Experts of a small language model.
Experts: 64 experts in each of 10 layers, 320 squared ReLU neurons an expert, 2 picks a token, a sigmoid router.
Training: a variant of SOAP for the experts, 1122M tokens, 8561 steps.
Below are experts of layer 4 (counted from 0) of a mixture-of-experts language model. Rows are named up (a neuron's input weights, with its number), down (a neuron's output weights, with its number) and show model dimensions 0-255. Each number is 128 + 32 x the weight over its row's rms, rounded and kept within 0 to 255. Numbers have three digits each.
Before each expert's rows: a language model's description of what the expert responds to; "comes after" lists some tokens at least twice as common just before its tokens as in all text. This comes from a sample of Wikipedia text that the model never trained on. Tokens count by the router's weight.

# expert 2
What it handles: Common nouns after determiners. Everyday nouns after the or his, often before of or was, such as year, family, village, District, school, population.
comes after: " the", " a", " The", " his", "The", "'s"
up5:126181132189074130098134130118132176147131129142145220120119143164120159127122140122089053076120133174152147124119188129117108069143125119072110145086142129089162150125138143095113124088067169120148058135087089161115148122163081133119147129140059150161158161069147103163096132143131146168132121076162081204142135127115180111105132221150134158131122168137131126126147134084174114169167139130125131164125122183183170129163090119154105144162133088137061088081093120085177098160133107147092176124103127148055129061101102161161088077155080136108087129120154122086125083105111184132115101116123110068081120141145112039153117164092127088159147117119135088140142108082132124136100132174164085121147141092019180115134120127165144142116106117123086129126103119127137151152110208
down5:065085183129096104073137111199133112114133119144124095083099201135106126120149094134139120147098142102170093100112126096109133071128103091120141186146170068119145164136121044140153139124078141151183086154154095122162111108113180107132161140140096121143099163182151108078163046169139125141108077156116156056103104129154094089113101146114148145082150135098147123100118155153160160160125144201127119177090088066118142147136111128058103091181125123095136116186142124128143140121079098178182106148090137146106099192109092123138125213146139170159136112142180096159126165086116107184162075177132118173158158117148120120186173093187100154118137164126156088080139114124197119095161102127142068199108114109125175112125146104126150142186121136113185097149145070126141103148141152

# expert 38
What it handles: Countries in infoboxes. Country and nationality names after labels like Country: or Origin: in infoboxes, such as United States, Iran, Austria, Swedish.
comes after: " the", " |", " of", " in", "|", " United"
up0:125124121114138132145150113139077096220128167168117173137096132099129151122096121075152094191095134119104069108151138190097138134118139115108129146131103149071095135177153178124134143056119138191075072107114126118134125164131163128128100162121142173131132178200092149118125126076130119132101159165060100132117084225121092139142161179068071148159144165114118098120126104120112170126182137137144077103080174152125172153095139145106112090135117101148165141188101109117148156117146129196127134105149162047150135181129049102139154095125109139183123125085122093103171156092108150169146111108192170159145087136107170109146085166135134123182144097114181110103155108146141112164154103120143155136114165095117120173095095061144075058125173170109086158073173122091088115128174109
down0:079158099109111081172100145176106089124107130097132109115107130120122145085059101145113099142154075162126169133130131130088133131138126157187103127098190079069109124149100123124168200187099089101157113161119099136097127142158175133117119143190130101123143107046124127173138131160176136154139106138115106128144143099124126136182146142127162128109125068175153075128155129171160095035124123154154090157139128203123103090114140150169122171125143163107183150179081094052174083097106191128088164184132141089154086139149137110130094088099147067124090135143172158179135143127110121139133165111163094144183107113081159125124136126117156129105058131144163160123151182162104157132117147141134133169161105192088074097127139068158018088172080117120137106109080175081125133145146097

# expert 57
What it handles: Articles, counts, initial capitals. Indefinite articles and small number words or digits (a, an, one, two, 4), plus single capitals opening names like A in Asterids.
comes after: " |", " with", " as", " is", " for", " by"
up3:084131131129097123139100123119126109104110130156180110178148086059152137093114139104180139204126155126108082157116090135071097113130137107138121133127075156116107111124127243133089175114062092126099102142179122100192119189181132129089140118101146108131204127164053096142145141134095091086139141076101120140142121098106082134128163063162104106123142178083082169096089093134152143072127105134166130169111061138165075178177136115116149118097080139118100044185067150101146101167105136169146136128116121156145136138103149168150121116167128199128138113176124105137104119118171187078113127091136107144131179144131141100140122123138175063141124073097103102153062104076148105102223137142111110138155110117123130128126103109111134173166138180104133150129167092142088084132098179
down3:095205124140145115125145146153077126155088112098086119115183128102115089129079088162095120162142089109158124146141126104101085090119089148126169182159191192127161101126140115159144124125102110103108169177104134160129108141162106150135205156117064117137109126176125093087097128105115196118145150121140161114153151130130119197136116160086168153131141124129129120109087145113114172091144121133120149135168135167175120086175169109110166101151142126143165173113166136123135088148105159069138057114146089099070114182115166134109079124087096179156158109167146150068153118130114103124120127140164120127135146132158177151136135203190136158117159029152222102104100107133150139165127120158122160084156104195128196070173136108111153177134230139102141082122117176120095150041149129

# expert 10
What it handles: Word-initial noun stems. Opening pieces of common nouns after the or a that need a suffix to finish, such as tow(er), sc, sh, pack(age), hand(icrafts).
comes after: " the", " a", " and", " The", "'s", " b"
up0:166139143085096098168178085132108131119209132101115105110083121122155207128100186165109105190143086119129137182113145071155156146110132136158131097143102158088114105121078161159087183145140076188128154109143106138163132133071147062148070147172119125089123150117145112131137159189076137077174184102097159166136111162098160077160169092136142084139125159108166146114135125157098110044165144121158118128151160186125104124095142156144164147072096084136135110098140089077102141077062135127168080125036131112109057111141112119138065126097167111088139103139140066139173128100106166132137119146122104162099167123141102086129154172104131096106101127105118095146119091140164115137166062183083114126159112090082130131105122142165154146119088114185176203172189146121111125112127141
down0:107098092097128138072111110118104198092135122154127081156134145048117082102134137139093137177126138104081113118148153104160133073138076113173111133123155119166126170149152109106109122147142103173173113176080112209141119091142113128187134117155138081067106084113108119211129172104119131151150104137153125153114156151113192135201148201143105195147111062107144132142160091114157140136162090125112144139097153140130131132128107130086156102144096182121133120101145120094072185164067081045132112131146167187154139109141127075090157112132109119095123072108085101131167082127133166126133115161122137085107125215093091117113115094135183058153125117094135128116154125115086230164166098122165193124098143143158132140119110078120168203105142154118201094126130137159158082127137122

# expert 39
What it handles: Numbers in stats and scores. Standalone numbers in tables, sports scores, statistics and coordinates, such as 5, 27 in 27–17, 46 RBI.
comes after: " |", "|", ":", " /", " 1,", " on"
up1:074148143102089115152116127116133129127147118144129140112171160140170154071101153134110066026060131128128117132192182129138150101100107111082085117135123118117130091136179169106104133107128117182139162104151066133153082153127118121095137144104136140133116075129164165157103174152153049087137145120112112116130110145176080117143148114086136033151143116143108160152143171118163160195195084183150151113109124106132086121144160104116123145132097139101164154189171078116091144141117097117162096055134113120116118104093199089161129100181241112144146205140116059145117131100089105140082124110100120076164078153157116133138181145201133122166197110113085128127133119090082120173138162158134178136152094139085108108081130136153086166086095089092128111133095127111162113121167129
down1:148160079081049161096144121150171087173114134118076159123094073121112151103156141147088162105100172085152093077089134174159107102160125139154144132089196145114155173089096119148125185158158115159126197109114120096134160127167124083135140087172113135145124122169139109154118164106152121136120177122086148111224121124095076118143137116167181145169162172096104140151170139138154134113102139173169077201122101161014189110118080119181157143210158103147167083121101148149158109085123199113108141131156153189191164127085124156143126125103098097153074159115125135170156119102099087145137139159132111151124149130157151123117161089133140098130064160137117129137152141071125139115119100122152132145151167119101103156042146112118133161111111144135143205064105096158135077115091107

# expert 27
What it handles: Word-initial capital letters. Single capital letters beginning a name or code split into pieces, as in Q in Qarmas, W in Wrong, B in Botswana.
comes after: " |", " the", " of", ":", ",", ";"
up0:121178112153138101123117084087136134157095148159143087107125173101123143114058115188132104108075140124061071176180150173126171119139095110135155142137149118176128125107135178149052092117137113137142205096185133164114096115089117144151183110119100158139177137115129138129147116136056137128121166167122108214152136072149113096177097149130076152119100142173120059134135135188114075144190197122129139095071106148142102155150155089156160184132045112116168109113148094070107219166154184094101118092137098120149117114145122149109122089135118127156131143165137121129097105196157148104153085114127168128136134139099171175136084106150111123126151181106097105127095140114103124113166132149086115109122087146158089122161161136101079130067111130100114092101104045187076151120123200
down0:105126111113156126167129147173109125151183102101131142167146178099122105103121157172149164142133091176114170099206117182117112151117119166111137129087121187161147088141109146176128153195194123150097168068182114136101135153099125092150124099138081145132124148098098136108145152144180082124152131147113128122094091090093139113082128138089139113104120165137137149109078168106165093197065137106132140102104124118206164123192159117161081186129133109126110151126148154125154127186157142094152148158135138111108132131090125127047162115141111112113136192103130112175107124117158154115151077067110139185158177174103113131130126116098197098155084154122125108103110175091112136194142180106067023048144143101142135086090210102152143078149120169149164119075147125089122092126195093

# expert 30
What it handles: Sports and table terms. Sports-record and table words such as Round, off(ense), Total, Lost, back, home, set, in season results and statistics.
comes after: " a", "|", " the", "-", " first", " an"
up5:115186089156152103117158175139116082111116020145074164137081089147141149105172067143177175082113151159120085145167107169195156145187118168138114205155085124064228146126113163114123142109138074193090101081109116124136132111131173121123074124117103179161163099127095095116083128169116116126104184095099197127161155144122173086104136146163169212115170136046134141144101142145121090137108134137091194151111114088150101113135116154089137158128099096222077157120137056113104123111167135113129122102163112142164132127094129129168138125135115153100128154187114117141151159174148089113127125111125127130102139151127161072179136130065151120142142142156084128151127164151135142119131086086102117113067151114136151127110139165146127122152118162159149206162156081115113162105114144
down5:142147105155081181157172143098118110134099123147120129127114120095160156138174161101183174105087146171158033168185132152185068113099147113151126130149214146129115088133145175089132094191113143099144138124162062086110090104135143160133101126088165093085151156161101088155171128185154101107131179145146078126147146134120163118137156128151070108126097161158150084121189152116127130120096091133117131111136155175123138131132090146125145133073121120169196189086085109135112125134101143115086202132176116143121035130143098174131152117157053161076122147151125095115121095140126112167164115132207109120182106156197087158153158167119159143127089089208170194174088112121187118162141144136088159124124114155150092101135136119103139125170180098139087160136158134118118081127078142

# expert 21
What it handles: Adjectives before nouns. Adjectives and modifiers after the, a or of, naming scope or rank such as new, public, national, major, primary, 1st.
comes after: " the", " a", " and", "'s", " his", " for"
up2:171077121130170115132112109111107147196136129117185154192091138109168144125105071150138102131159115105133093083097121128156139065097144166111047133082125090106073105131085167169122094118101109119153190073083109109104111149093142133110121182068153128157118121092089153085121094044175127068121095122125184180105084142127111128181097068141103143141135157121128135124105153134142129164134106082170160132144086147105080116111138136057133084123047120031124118098084175130138133153178111104143122166135152156155094074194134140124135104081088175081102108147126159173068112131117134127099150181111129130104115132148222147070138182208160161123121150148135145101122124160126157118150146144169117080090149134090098114140136131113076130132134100162120096135152178132137172055108123
down2:124128119115154117160130096092198163068085107162124150159080146182067110171125102077147137080145173162156091106167131130111065185151147207118137118161115131107138083160123093149120159175144125139116128137182156070130126112134168158101099125184099126087125127109111163039132147170148091099131122147151153170107202080090128151163166116121106142109151129144120131160073127131188102136128138120176157140119098113120118141140167190122153113145183129204120164164132122125074162143171148161089116179097096135132144093095193126115104041109146116112158161150141135142056084136171103121122155107156145121165098099110115142148214120165142146133138117093077119152114127078080120116097113146144154069097098099088101081134150109137124095099105105073070170165119134160176172203195099